Below are experts of layer 7 (counted from 0) of a mixture-of-experts language model. Rows are named router (the router's row for the expert), down (a neuron's output weights, with its number) and show model dimensions 0-255. Each number is 128 + 24 x the weight over its row's rms, rounded and kept within 0 to 255. Numbers have three digits each.
After each expert's rows: "comes before" lists some tokens at least twice as common just after its tokens as in all text. This comes from a sample of Wikipedia text that the model never trained on. Tokens count by the router's weight.

# expert 49
router:142132140127135139149142110121167148100155128137154167128140131109106132140140121164119123108130129129137124158165158131120125095133088111163151098099105149145111129118109125120134116135123088174133030128104145108157112129107115129125117161114120111120135145087205113086114162138142101127086114154128118097112100120154148112115146097138128173089139134140121145135125115158139094139142083153139169171165114121171122131138116128123137088087119133121132153150140092096098101137111080161114101161119111072123145145108152095158093098156118140133164155145144133120143104146123122079078109149125127094107130118098120142155115107153109132162136145149126123112117134127097099104119094110121135106094097126091154121159105090092090065075118124090133110128130143106109115142179103
down0:100089156121170099124105151111125138131184116125128124122198130153115130140125164113117129146143112140137128103127148098119160101182132138128084120137114102091145140130118150125138162135114109171127131123119140104099126143083121120106144147148151139159107098142123126114118088135162121144137142144139144079136138126166092138164148134155106124143151133140141143136133160110124134154144106104159110141102101129183099149120100166130112104150124107120111119136155073117157106175130145092104141162156123122173159146119095123120172078133135123103119107119152139131088171132144123109143155163129171108074182141120135128140133139119152144156039159079131115121148105106093162104134163119129099160155106115111125110149103148135108125181125090135172140120106119128132120147073168
down1:121134133115133152107135137135144133106123162129141081133108149143110128127149139098115129082121162165124111105067107141138129141123109144171137102137114107116143141107122123144136125131143092127148124095146135111153162134165138125084133159143131115098133130162100130159141098149130122150089103115128136120086120112094082121115138076158146143176151102115097183129150122115143139127102127113169121115124147136104105104149113086175154144116129133094108140149106123135132122116161126106146188143109136126117112122113108210104123112087133137101138123096107089124119156144138114122085135114128191111118108171151115123123126099132112146152162114168129110119165173098101139140110195147097151156122107142143073111167146190077137086143101130145138142106181111123147184130133126
down2:129129129160155161124141142105117119159121114119163129135116147149091112090118100132121106152158137094138157107123105130102141101155156147150128145131062137184114140128113153121120119179148117110120124166141165110127114126143108149142138048163141125096108139169121140136150109128119144096146144124169124096101127155108113108195108084087117111106163114121101062118123104115148109121132126138102128163113137092097122144119085099164139122139114159165154137163206153172115120158152120123123133105132170143133078100102135141149095131088172124099126094111101152130122125107119141144142088123115146128083120069146118092123137103142142108124100129125088134086121128083121104115147111124131131145119153111161143152120143132135102135166157105141094114112152103143136152163100134
down3:131123129139078170134095144139101145112167151142148125157183112131126127116130121153151127167127103144111128153141139142116084157105120142106146097105123114124110112107100139109106119147095119055101219095082116159160107156117106164090149167142130156140102143143130151150148111166130131136163113135157127168148147123140101114151145089115133121115122102139095147149127109130117128139099107107128152105135103146100131125108117090104109114108124119127140098168141117140119078149087152148134143105168144088107129133121151117114102112170134164098101103169094068143140107108131151075083118128134123117131132121112123171136096077081126134145094120120127094143087119119099153081119146128120131056122153141149134119133119124159120140173145136119154098094127103127122132163118132
down4:148126132091141135124121134059124122087153148157118159142130155067094107119122123157115165119137132139116128125089133130139104124115113157164082121131101156104129087159135105101115126133113129142100117124131108135124115165091158121119117129122104141103162173123118102114098149111100141131109136111150136123105092157155104147131096131133106129112147143108117121092141114152122199205122100143168163158141071122133135122120161144068105094135157125132146174123148116134126120143094104158130169179105120119106111150128094135156084076121165114121180152118123090132117120087127142136097110114164095147103102155095109095134126135128147092097138129119097114156131135101136130141077061118092111131112117118152137152115104114108096132122151181123151122154105127136154115145128148
down5:137128136129108141123079119134157107128068109133157150115096131091136134149134104157138131110089121114095123108101152162128108096128148173117146103109107127175122106161107106085145125139122106150112142111166129134094081146096126113084124103133090146104151139113142160105145118124104103117124117146135116136088130152054146101129105161174149093133117125113151119196134151128157144141129089133099105130143155177108187139160128147159139150110129096121115122147172110109119165132125115129118121118100094103141198139109117104116123127124110112106119150136138104087118151120149155124141147136125165118136130101147113172180119115159136131180132119098105112118144163094129139167160143112125142122128094107088150101094065154115130119139153109106129116151149112135125133183102077
down6:158154110111096098148109094168125125109144156170147125158137139145122125128103121145117141121108121163132090137163159080141104141107125087176135118152122143116107158137166143125121165143147113111122177163147118114158135152113111132133118125092162171132135116134179115146128133094135130144133150167122129086153137132107178104182128141154158153133125104121162124111139166132091091133135143154111085164155130119098134163150053090131099134160114131107117133117150058125128131109168119139123117171121127150090128148114123134125107116168136164127117121105128079133121155120107151106120121113110109120126102133164144132109134108118121133121120133140091145168201116101080165126133138072070144151094140088112094112104117108132161134109133131127094111167152090143096137130107114
down7:138107142104125160107077125152153081172136103119100123106156161126188131143134083139125076129103147171118109127126150078130102111127161124131139148168107105153114119138089127147090140122147154139144113105060118143123177102161143111106138135136122165136062127174139166144082112120145102126170145116124122120081158147167109131110109111174142134105146153100155120153141143096142111158126139148134110112109125109137133136109115131119168127103101131133135120142126157124118094128133081132138143137112113137103104121124095130117111143121143100157128141138121105130131111103122137185133199106141095138156153082101141093130095162092133137077121120130185137123149127137091121139132097115126147143080117145121116056119122124134145149173153161088117142095132140116121126143110097
comes before: "2", "1", "0", "3", "4", "6"

# expert 109
router:080158156122161158123103125111153176104143163120134168081132146122100115135137138123102107127130169156156151150103144128128091111131158155157098118128120122179132125124146108167119094148105124179134092135109185113118084123131103104161154151130115078150135114080173132081159128129150120135092121111153102152121161127116151147142134087140128127095111125122137115149112141154156119078094098196159150108163131140205103143100133149152156104148090148138139124153152108128109114175156132150139121191137128086138157128130133145113125110146161139148163125124141102125139076141116095110124094140136163110099160136095122124089124103138084108120117152135102161113121107118108099114114159126125148092111137107135123140140151095107120104093153107125119157150132120132148111127158152
down0:097152125165148124108150156130154168154115152124116130136126080124129092138134133166163118114134122135155114087143166093116106152162125143101114124155119081122105122154106165115100140158113090150112255123127180118154090147151136131126126128142099173137113145149132142147140140181144142120135124128108123165157139067121140116090157166165128133091116166105163117097115142144093123115095162140131135130140138129135117130140122114105098143132128106135156105172109143126147124158135130142136180156150124121141139154108141072093113136137124141110125144135091122145117074153151143119168148131151137102132124133134137140117105153119149114134122167136160141094103163133143082140132149112129098113118138132132126103098117141151104123089137126129116113136145116099097131119177149
down1:144107152121082126119138158089154125128159108114103117140085123080103128091103137136145151144146127135101155125132093160130164115142156107174101157120122151121130098131122131127118141102116101110170235131148141141158125143099114140154125079157130107161149129111135158138119170112135157196093140116115140097122132128122129129138163078146159158150150138126106126115108123110131144128100159146169102121130079145166139143095121094145114167151131085135145112079113097129117073149143106136130113195105150121120087125089114146116155130119114113134135160105133141175101148121151149133099133151099124144149117139126113133126153122124130157106110147160118081121107138150133175107135119119107130112146146148126105125163124132151118168100169140143164110120147156118176115179087129
down2:135088107106148123151108105115147132101128146126108141133087113172156157088104073126132096110143116139140132091166114125139130121146119179066125131143099140101154142092134173117117093116132137159102078086123120155129121099095136128120107123134152125127091126073117104136122120179139189147128117101125192106141136114102110115072105156141141165152103128137112107134112109125095120113110152114146119132137127146131093135141175142148126161153146096123110102122150109135131119146127122137146147138139145173165133121103103123106122112127152138105120088119096166121153169141160151176171160125095088131135131142099147112145136168124121151113117119189129123151128128168117133083133115111159096179096107129141108135099173145129169116129160153097135108151106146136167084083155123
down3:123111121130149116133105179166138136146149196124129117139101158105121122127174108118113141139145161149097129105120076111147155102130138060151132135144133128118139142098099126138134113136135118127087123095131141150167125113136139109105132119159123152097142125165097109142147117164115138106111149102127108147139109082096144143157171112122161143149089126135195133109102121166126135143152117173093136106096124136095123149112144136153099104110125125090110120131130132073117124133132135092111098092113106149118128161166121109120165134109165073108119095162115107135125171154109174116130144119102120145143150156167093114129131141085107119103109123118135140134164123158116162121147202083117150098150130113149162109117192180104126111095132145154159133130130150071118109092116119
down4:099138087075098056164091135106110101106114111144178117097115136170142117094130132125113115129099096120159113098144173175148115157132159074150159150121071122125142123123150111143091161111112095110136129121098188094142140111143124124128110127113134129121095200138108136149140093096161132103113159135154155129082130145107150127100172147106115154131131125114154099149140083188140098099126120123142136118127149166125117156131130148152127156122112131150166092132098105096113148120115165149154120096098167095157131114132095136124130139100106121119137165154112117115167130184156124144118099113126091102134127159134143122142107084138113152119111128125112156147131134123123121146130121139095135104128160128136095146103139162125157151087086165146091126121174140136132099124121102
down5:137113146147128120106196134112174074144133116138110126116126157126126156129091126087124120092111127097141108116135121110121140105120121124170112119179106094139128060140137156087153143094134131100136078143119129128168114152126121127106140151156166141086095156114096143144111102135111204140112144098122125062100173110121164149098108135118122125150078129111164125142155131084145116132151124141110171150133120131122169094136133122118097107107138102143144145138138141162138140158144151120105152168156118177135097116113170131148130124121094177161139153163110133089116140130138107137125118130117143080122099107131145112128143145118167136142153100172086107130093144107093137188142095149128149160176141140124113108128159144125115119104094132137107091143130116112095122168109111
down6:124127136151151149131134112106164138135117107129090111152158190121089131170152153130149112101104125089135168122151143143123118119155132088147107146101127102148098092153111099152128099112155129083154150112068128154148157126132109082137115173151108158136108118114138135121137128081140148138138141125140105146105149131116149155129112083138130151130084115099148122122154120122150114153119123124132139122100132103110114156127153083098147143108104146120173100051135144119141139072110134142137105123129119138132162126164133149078074115162121148098134120104087153087129130082134175127170145130086164122138114110090097149141121117101109149132114130103149125119099129154141137107116088097135098145109094141131121112066104114087173119139152064151150159100090111152119125126146156
down7:138133141099109108182081151118077134136109122174144119171136152140128133148137109129114201142157125115110134169173093127128121132122132163098134097156130147111099150110169100114111158152164111153117096119139183089129138136119090210133094109108140147101127144070166142093123114164112111139136137145140147092168127109122144151154123129142140154119107123109071140148175155098129148124154088109113144109138131158114100080136108100143112127118126102112110147126112134097115125135124160062133144139116129129105119149160116167133109115138121149122132138120114116110112105132121134112150133153168112113168128105121084145149114139114210152103094145121122176163097127124128149125113132099115079104122144154096152143104163116102142123112130131163146137125152134095116134160146140
comes before: "\n\n", "\n", "The", " The", "==", "==="

# expert 75
router:117149157121153145171135113133159137141176167101174171141127143138160131133121140137107121123130151142142133110093167129150135120154124122142123134112142143172109085175111157121131134140146118153140033129134183099156094144106132112146136130172147101146120108074157090098172136108125110123056144128104105097106164123118159161087128132177120169112143104147111127135141154184136159144109096136123131142134118148171127132148120149130117110126124116119156154102125143104131086149089109149138145141149119080151135103139143100142119143099147120147179145158127150153134098125088102124098150124103107083109154106104134149140115124142100128168143123110122141085109119175135115124108077147136155138116077136132140106155097111129101085103138104113129125139102148087140124140154128
down0:151118134152131099145129104159140110095129132113155112078131116147136133108153118137146111114120087128107127082121159106134135169142143178121172078091126088176133123197150119083121091105142135174168037142129138135134068137121116150109098128167104145110098157147141135102106174145130104145102085154118132088115106125108139150125155152136139136126080092140144145162168146140162115114111095153126074105104122100131097137161138122126130150093146111123157111135143151165089155106116132128118141132093130073156125088104168112089105119101100133120127110109135099087114125176110112137115112154134130146164147161093111134145112125125121133157156155107101129128121135107165162106148145117132116154162119149156121134115096127128142108113133139165122099139103107129147115123149131
down1:148103125131101172147111105130130117146150110128113081144144108119154096086091124149092111132112120063143128100129129103147139136131110139112130142115121114195117115152120133140106128110144125103126176107140144092121140126128146127164136155159129157108128128130128121108166149092157125155150118170110133097134092134151107130120123078160136163186159126130108140135113133086159148102106086091073136145123116122121103142101125140147143171140120167096157101158124140169140140125144141132074117100089147111120141130094105110098133085133149171083153135129146102121126103108129141149126152093113125122121122081126135128149072118099150106113125149193110109104084149127118129126112143109127106079117057136089155110129114149083144129109129112163126173136181118100145156167127142
down2:144161115120115133126190130132137122147139132076157147094126081129076139149081144117096094166121150120117151182155076125168089148153134120143127130153172153140126107159126117167154106110141158140141129156100120096136107109159158158126099160106105139123115143127097124143126115104086108139126105176096148148122155096140111111170115117130102124154155148135099152120120139112104150090107141110117131097148098108168126092137094111134102123140164099135162113146145184172146115142110136109141134077154130145126156137134122167154162166130114120148174142152097130188128158135107148156096117070115126113131126083136124130144166124145124155133119141118123123154147115113168137115113148110150118154128145123153081106117087121132098142115106104160109141130154119103118212131125124
down3:118102105126165138107121139104156071106103115119114088120127102123127149130107093165132120121116118147128142117126153159119145137163144095117147081122174150070096124147074106100100148139136128120135184116121074134135128094097180108133107095150149122161147089162085164116135114133139131146084111150124103147117086159098134122144160113133116110136110130153196123146095121127123167079137121139120147144168128114104123134174143104154137088126147132124135124120088159127173154137129117124109121135119098138150141087113085109144112126120144062135120117160142083116119124140107126144163148150101106137129160089128099123148147116111152161128134148124116115100177086134067129118117146158105118183127147149071091155107127143129143132139107107135126114169114119147154169139119121
down4:172146126132141111133124154187126124108140091157126166112163129126157133181112147120121097121181114124119090140111094132194139126174149108153123148119121145101100143163140130128123173152146153120118160120140136108156104151145098093121139110149129162164133120160135067111153144127152174086187120130149137149104137115073158163112131186127086114111139171101120130156116122167134083176114140156128164117114136096140150138121090130102114148121131151159163139078092154127130090140161125102066126125119121114159107158136117104103169097107132123110152126103117134154133087094096140141105132136121129154154147089126159118168130168121130153115138134094112124125149143133109120117115121116077137124133108133143129156104116117136106099137123126142106158100113164114161098122096136
down5:127109103165117124096132128101148186155126121125142095120108154197143102098120149150105093114099134131123099138120097112146141175177126161132135110086118120095130147111090110139108155158123126133140095163117106090136124109121140151143103134110181136124151124156138109144123159173159107110146112100137103156144098113124148131114132140118148083125128134177136141132151113102155160168165078130120136131096112155160113137115064133131104103120062156157097163156111137121133162143153151166153158141140131154129142148084116149110126171144117143140155130151096141110174102151146162107119148165092165097091187128077138121083119123154103122150137120120147089128139120098129131115144147173123159126106123100118118132132094120135118093158115141108128127142155120132109154174121101
down6:158159096125145143140099151114172148146124128127130153133154119102120103127131064199146127136145148139079124157116142149137140144089120078166128178135087110105131109128137100162134120152147151132129162111150106166138147132122121121127150143101158109108142154133140153154127113169126144130156155143150095123119165147104180145150161118126148115148111145138123102173128087135099103138147119094129148100115106133112117155103127081135126113132124145059176113161152134140104139125159131130151181160108144125130100145105104132064124133105104144132131112158134076130138107114174099106096110122144149142075118171121143123147132106143099140169124122111173144091129093141102158122129113136118100142128102113112113123097092171108134124150154110129136087084082090070127147124124114
down7:116106111136159134160116131135092142187135087093122136131154135139104129126159129088137131161160160120143128124152133103119140144152124174070090161107123159152145162129144087164117139137152147136093140157176156101143119118067101168133158142152142146137112125134165120091134136115120130188131132114119122108129149153136118119126091133139095094174152154145115124143095160164181114123144165145104107113128122128152136142129129088107172115088114115103124119135139195140141122146113152111118140143135130126139136073085150121112159133082118105135149143099173122144161119103104077181120164136119101118123132152110100164101162120099104177094112137108107155098112109116137172125111114154111151112134116141096119117145154106124121135109126136091112160126115133170143150106155070
comes before: " | ", "0", " |", "; ", "1", "3"

# expert 51
router:112128146126134132117116156121141133103180182109151138112128134125101127150126174148111094114137149160164130155107130134125110143128144180150130127132074120198148113126138162143104134140120096152123084170100173093134119136122119112124162141152129145146156120086176137063145178141138120114103143131130127128153119097120149157116138108137132118113145151102157130126114129150129115097128105163173178153154127138234110140110103145146150119090109137109142144131129088097135132162148143138128101199154134063145135109129126142122131109124156121135158094115126124157119085156120147096116104116138139141075148134092141128111142125140114167108151144113117167087109135141127112113116142135133106123114113097135134130140122077099087122068163111109123118144151145097135109107114128
down0:103121156136112143150131121139125151103158093098143166116122107131095132144091114105133117151153133178129157159079109085123095170115133138103143145102120113096082155110114171120083117158105137152084142136161073135105112111108130109159135130126141116175095100146121130110129153111130156142157104141128106179177137160153160080119188112137103125102142097118124077123097132119131119115107106100120169123120144092141098138116111153136124116136143139136114111145132141082141139163152105109108106099091151096128119128134102088103132123165189093115102116141135178102136096121145148149130115141141177110149145135140148127134097147149106097131088107103112144150123127119125121121137140117129075082080126114080159119119103112117148178097162118123127156153091136128138142078143152
down1:111155148100099122149131110130110139088147158127116132183093101120137091131122128122125130093169139140125128103170108132184088119133118170117170109132098147121149147141076130132164128117163076097151144128155150125180144102129176152134167060142141095138128111094097099113129104131122135136118130140126148135150110124083100126132135157118110145135141123155069125115102124100126083139129154088117120115143145139075150112082144145116169175146093125123158130197114145137128153104170106120136126116119142133143132125135133181149144073135130128107126110120104139122100139118141097136096085152137131100139130139127114165144141125167169139098099099205159158125152125116100153128117123144113116115120143155112094153143153144133145157136162142126112106111160116108152096104106091
down2:094161161121139126147115133128139140121110125135130114125132140134146102123158133144155146168117120154120131155127086110116120147143097155154133085149148144164131112086155161147102154097106104116144108119077071137134135125132118156116117109108138118148165100073126140139153079165137169125126140132094098134107127103134112130159114106134109117134134119205113155123126097141095145085124117124086140161136107116154139138130106149116072115092107156154113092155115107117152113064112070122142100129100161142092095168129160141198170134111122100089061124150130138142121112108153102105154133131118144156080131122168148142144164121105159117131160111115102139088124152101133084141154113143143142112119079084127104150147150118144113137134153125095128115105118141121153158114142117
down3:112142121125140192136100115177143111151111147146136115104131109118157088136102149161112126130102152116115095109116134159124144112142109110130175117139128102124120169133098103126146097099131187058101179126121132135154126132118121142136136156104156135104126125112181120180129101098136140064127147079114095157130145129103147084101149124122141146136129161129141151120132107089190123131117096082128127153146138155170094144111109108137135139156133135119107101128128156151135184105148056109127145129152170146166112169132142130130129125163144190090152115132166116125070113133133116156124155121102140164116155109140171095088126132120146156147157096129109162108090157110109139118140152127157095117167148125137155100128110155149154136116123126140152117118114127161113127107126119
down4:155071132104109127109187131121099138122135173111121135114128133141128166123140130126114145126163106113118128121120157135101150124120100146108137144157135147121107115148109119106148131172135132127158149138122126125148117184098146150152146163128122141116187138156148127077123130154134101097132140189118113128106100172145140120145101152109148088126149178129141110138134133108176150046084120156114156092134161089145123069133117146132141069116136157117125115171093140100156132112146127134113136123121165092118117171153091115147156083114201124128103142122159148119119120134143100120160130144144201143092132125156129139115073144121141142131127131128166126061105104130118136131125143145127124138131133125133125119171131121155098110198112145099125118137125115159124106150099120
down5:136119139148093116151149136147160119097103118115180112128138135147121100138134084075130106146105107146108089154111146121148137064170119105134143143114136134111118144132157120126114131151140127094170067119127137116086154154134105135117116141145115075162164118131074146115155136126139093160156136164138190112089123159127126098110153122114140171170106157117120122123104081113143186122118114140132096137147153115115131168088142127097166121107100097118101112071146141116094128121164115140102117083101142145138128120167107130154136130131142148131146107112165129110099156158081105151099120155098120141113128110082126145121152145098121115117131137068128093162093114117136128108155078131174138118127113115146122113100130096103125174135150154128143075132124088130143116115128090
down6:111138126104124136142157128120165142164147123111084138135160102088122057116129116127135138116121127097130153135116082075122074106138154166149090134081130124110122116173150107130111141108144110091144144121136162112148103129109143111110126154151118149160122129137129145107149149147187141129152142155093122110127111101156156147098117138114135134149122138137207150148137131119130145116080131144109098174139154134113140136121185133151149161108142133135138136133127095101118148155153144112106136113162104127127103138127125134154140107154098122045111156090118140131128152114126121132107113071110125117127138125137157153094097148165185052106132141110122112107107180138145138134100140132144118119135141168162109128083106161150106127117117135139072155126137110128100129131097200
down7:127136098120102150133189142089144165086083087095166132161120163123143129153126138129115082141162145108159152112107091131139150154124166145108126106134124126134135102132102145134125105146106096152124157147111160177116154162143108129127105135074102144175142164135122151145170124140111118145112118085135131137145154094112152143156106146178134153121106114141085143160113102128164167139105121099159148150131127094111145095128102077124096134182133126115127087165168135152108127149123149136124147139173102118123112104117114083156138135145126137125124076162134135164148143097104072112118145134120154153115167117088114100137131127132115128130146116117096139133147126156073132095125139120136126139103159099108073111151097141145126110114117117124105121126185122150173106097168176
comes before: "\n\n", " The", "\n", "The", " He", " In "

# expert 25
router:132160161121154144130113133109156120132127152116148120084121136102134145194127156117123125125152151130133126104106134128127085109151147110127143102122116170154134133118131122127097118150136105182115070130100198105141102139119155112129134133137139145144158126077158165117084110130146117108080123116109127103091113142160146169110118144147113168126100169124121106157113105118163109129101073142127154174145142115132125127136145150144157097121145150131157162116126134116111100144136086163105139126136131084155169129106102089128121115160137182137094148152105113129100095142107127067143139122142137110085124104119093135112112079129094133170140126151139121123162114119130078152130101124150149141108105134104114133197148141083078105058120138135137096123126113106133145155174105
down0:163130097118111113115166132117112133132122114115120157109096128106149101151141183126153137165100137154147140178148139124115120117144117102167094095115112086096131151124071115094106093160115166122114145092130143151183139129126158128084118141149108123123087094076119114141150121138161089144080114133099154113112160122120152125160123112134109179154150144122168167121094119182126063178111136121131140155139144069115170148161148125121092120142134133098142152117059097107122107108144102129131151151146124138087091117115106119114128101140151094110117103129117112133140172117125139116089123117124141099131189138140147125127127113148161137167131094111145126174175134149124138135106106149154125099144140140120147138149106165128108121148157133125152147142166143086162134102135149
down1:120153147122150146127164126156115141109125158112106152120162137134101137127179118133124115127116088164136127106112117096138122150140115162123130089154139097116136110086167155130129128149132127144156031142140094106124113160121112164135157126099127128136107138109119110145161092130136133107113123146115148083148124148141168135165114151121124145165138129127154152122144155113170119161138077113134108099138153128191136161103086137128141123094127101134107168134137100080158101107118109159131124175145101089136119061139119138144113121107113107102139110118166135071176132152129093110135102127114145108139086124097125114117153123143126151108137103062135099133087147103128179098107155134127136183131161125110122108121115183107137142151149151108082085138131111157108137157094129
down2:178100111136125136114105114127117131095098132141157113130152123142105116114118127102115125116139138153176160133118099123102129165132167089155105176138172132171101121153122154059149136090158117120148172077130097154168130155123110119130127106092144140131135124175148150124184118114163123123078109097138181157137128125162145108119073098116136091152124145137112132123117160153139095139114079161149101139115133117124106115137173115108137148132115148096112137119143133137092113132119123143161101126135108129112177137106147123124145176169110097121171134109142117139122103159124154103108080134140162140088102127113128185110140186139155107133169082132131131140167152132164108129106168139082140144164101093118136150123151126086128129140144127121114112156131135133121126171094098
down3:139077192155157138116094118141144212166145121096087131103167132136157141125103127105132117146135091140178138149107102127128100143129108111120148122119122117152146138128103099143150119138115170149121073150105118086151151104133094151105146088137109109114203110113126115120107168155105144125151142083132123118088099142072133100123109119099136121142116104111114118169134153106160145104165115132180157132123127145118144138108110117143117144124116106101143121134123132156104148089121137107128157179094143075120145123149113171099121118158144104099118161130164108121125107089131141142127161132129123121136147154102148116127194178118151122148122142111165108119134130136115114185139093154101108125119114135091138134155120097107106087145150136141113160094169149136160119156107138
down4:142178159151157126130107115147077144120130112085187082110113102111127123112115103099132094120111125106111139139142095159110105146124136128096116116158120146069126118194110127124136135123193126142134125140075101134115149149168114119125145115117103147152173109134075115125115132117188078130114118105138105129144111149149100165106151149136167151148149097116108164142149107125169145122080112135120123101152125092130131152122091156114149089192130165173132105119104133077161137070118142142133133171131109122091113119125098090105128119133126083160106136129159158139129109146172124154146113124123136118093122132086152120141103118095128162128133134170182116112148117130127127126119088112127145124160107130130122128118142113143135126119131111182134174130144126087101094127111111
down5:095126149122112113091113141131164139112154122154135094107164146090093082095091115136127142101133068135160119164106151094158130116143113087143131115126083169121100132122125175071091118135147121161124093128128098168064145124163120144150116148140157120141134193139117147122158147129170168122149095085087158134095134118170136153116151094101132150134161160127150101114069144108117133153137155114126105120103141119112085172129116164161125134154116132135156136136097142111146129162120161114127167115122123103101119116184131141065087116133108144145126159132105140174129121119122120127140147110105115149154143170124114149107098121113121150150158126113125125122088084117132150132104134136127131149156118178147115120142107151132112085135123130152152138077089116158145125135140127
down6:130051114137121115149141103139104132136140140088171115122142137103129149090062148111112141105128126111131134109126110109107113159122132134120134145137123094119106134127129144141159096119127112105106118108136159132144118128091100178117143138152152181126077137090114140163124130093107158141162155098117126142124139143128123108107172130113142093152153126138105143139128170116154099083183139155107121159073132108157123128105115135146120157148128148116127094125157169111112137132130115103129101129141172167101078089145124127085110175130128109183113078129099149090170149089159165170134158136109151150117140151120116138139120088112118085088161132110142153160127122121121144141162163086125115145139146126170155124136129122155130152112108108109097169148169163145117125179131082
down7:133173142113160155129109088103126069179145129098111104103138134141163140144136135180127196080111151146139154140119136165141144144133128134121145128115160134111104095147123152064114123111107133148112163179124166097126118109127117110162126136102143109154088146110126126134168162109142119104145154159144148160097109152181115144143094137089140100144181155145151130139137118117134110076141126124119157096110136123159093141111139122112142134143158108169162124151095126151145123136072150125118112153127121138128121129141119120132099140121122138104108155111117142160165173066132076134044106119133124111132128119122112139123167090124178123109113101129148110104118139147117154151092133163141130128107069108120141149120156090123093131147135105149131132134110179139128085119125146
comes before: "1", "2", "3", "4", "0", "6"

# expert 20
router:158142125121181133143136129105128121111129149099163122118167149121131133186129176140110099140151113148146099106072119126131085133117127143165114143119126128182100133106138126099114095182150100155133067110142165107125136123143108105128111175107128088152129090106130141118125121105119162111087128119116137090124134149122197151105096087125143161117114113135095144138121128135145100136138113136145147174168150108159127093119154151144160135157100127125133124110137112092116056158125142138103157167143099070124152149082127136110093099122150116180115136123118120134138068126119130091153160093086136124106108110110091135112131122157111118143168146169108141100113116130132090144153104095110150082120141106128134129169129107090143099098124129133108126122159133092161145137148145
down0:125142143104101126099148125132107148104117167124133145126140105146127138083148120087091103124175131164109172160137140100156115116172120164147159111176162130124123129113130114093098135171111132131139096163163134129097152089104118109117103135113171164119149101091169118097172140136114100121149092109132141101140116130114131138140118131132120152139128154137145105102129131127155071111107127105109108110192105126152149157180157144124126132141137080119172170080121105126178126129130122115119130153109138178089112091074147131130142133111108090114139118132096160128141118109119091139110198090130115152155121153156107141119123115163152152099150145116107153157116110134115127126098082124118133190117175115112144137105160123108126122098134070127083128123152144145143120144128163
down1:138132140115150147158135131072098141155120122132080158132158155135120156143094119162141096157098122162101113131122132136138126087183157128094126113156151114133139176131097089174128134122145105099134077127158155108104160100154152115150126171150120158099160141109078128105119162140120098148103126125089149146106168131167106108128113147138142180157094139097128142132111162087095107098143105119190168146130148115176163106104162133114148124153108143095138125129140160115121115140106134151118118150128133099115115098157137157135126075160120117162099147126124152124125138128130120157082105120150109152146096100141138151168171105118108099094143094107094098165109103128110150127173117119109165140152105095137098150134103115167125148074104135132143111094109138120113112120126120
down2:151169130147145142132097171101094109097141111135163117131152137159128143160173155145130118149174084093126131160105134115154097158133124119149171142120078142133136135120151120131123127112125104148123218144185106116101185187133124131140109119114136136092122111139146122132116123153138139139113121131168127118094090128134123099119108125126122147123150131070109142135150146089142119155161141126110126118136094113090142131090106134095156175161109156125148101133116158157094151134113142122124130161112150171120132148084117096148137123114143133101183117139145112116127152119165101126141137165151081156136093090128156128167136128125127111127124177123115106125112126135144141101127069114145151144120170107108085122119133148133153072144103164089127121088150079117169141094096120
down3:135133162171123118128166138077125163088107101151158130114103070123113131107083122157144081136107161121146125099117165151175138080103104095121166104147129148114072140119133137119095090158126164140132172135161118172127139111160115113146139102121161123156142151145153147140158130163135094107118119136098169105168122085132116119085108130134143116147122162068117142149113167126132134138120091153134138134132151115074159124118129122170165130124134152148131108064136127093110125163117105141156143131141143110113160140126119106095123114148098168070109136089123106141089148127123135091125118124119154129134116147110125123125127141123120109104118127113150074121116107101145107146152124055143117132140130144115111123121134152074143151171136088110155156119118104167088155137124114
down4:110144108100130145110159110145171129133134111072123134116108118145154166198123139172150146133116139134117140155123110115161161163150137128119124117138137136130140127147170125131075146091119138133112180173126100145167143173143105134091115160128132141152135132130157106134121168163169142123128119146130107164119138103139101103153142134121148092178109121133107086112101090154119160156102149165142114125146082132087125136134167131143129126101133128116088114098145103119154106168166136158180108078123120129138119129130157140107104113113083147088181162127128124158151113118122136127112136099121114178156134108158159128104123105105119082117090112134139096150146126146142189148105153143094137157158104131167128142113088132154084115142103096130087156127118110104130075123162128
down5:108144099127160116113116119138072092115115162112134126134125125110141099108144130136115161141128099129131144103098152158100130118096112102140161129099118139161095121126088113163090101125145084160147066089157114161122133139124141139121097137125170101108147135149120112071104160123143138113106095067090142128091116108126158126150125090123132092122129100137126135134120119126168120125148120168117125109134109138167115167138131146115151167110127129124107117092121090155128125139150106162107133126079132116167117159181109122157122118127135151123114118145095136130138116091147137085163177105118136117137097155119110148132099126172131106131130083109148121147120085114138150195196095104077160115140156119161111160102154084112171129102090157145135129113166156126108158159131115
down6:127103144128160153126115123152089158158114183131164076160129136158153118128173144127108146095123171165122125153115118084141110141097133130074185093077188107140112075148126108123155120106109104169116044154094159141132130171119132145130154147103136170137136138120121118120140189151153119146113114121101136099130146142118101174110141145128100137089141163091109130164090142123134173148127078123129151110102117136166107119144110101133129098158118130154115135140157098119109139116092111186153131109160127150077106144130091105121117131136128151122116123159152124107131100174117131161142119146128116149117149113163138119164133133103135133124129103122091123110067121127145100150095117136140124137125144134161124130098086135116113132082135108117105149137136155116094135115141138
down7:107149131133152113105079122151167161105155149126129123132135138102097108157104132116147099105113180128105177144145114140153079080170159182098140149160087111108091122171074122094130115114124111140113160136105107106120103077134127131137085111129123113106059111158145088141103115124128120145096130109124141182143089123095158134128108129133151124153156121108119187160128117123113117133142125103154128131145090155125122157109131138107132081099126161146145151115127114131143131138140107136174118081094141121151176073134124114118097081155152123111119126172130166153152131108142163143147114108125120124106132116125104166163107135139110142123120123088148138132082172154150148135118160118134158139128175121108132131163157114069119130135092138114173163105138153125110118123123136
comes before: "1", "2", "–", "3", "th", ","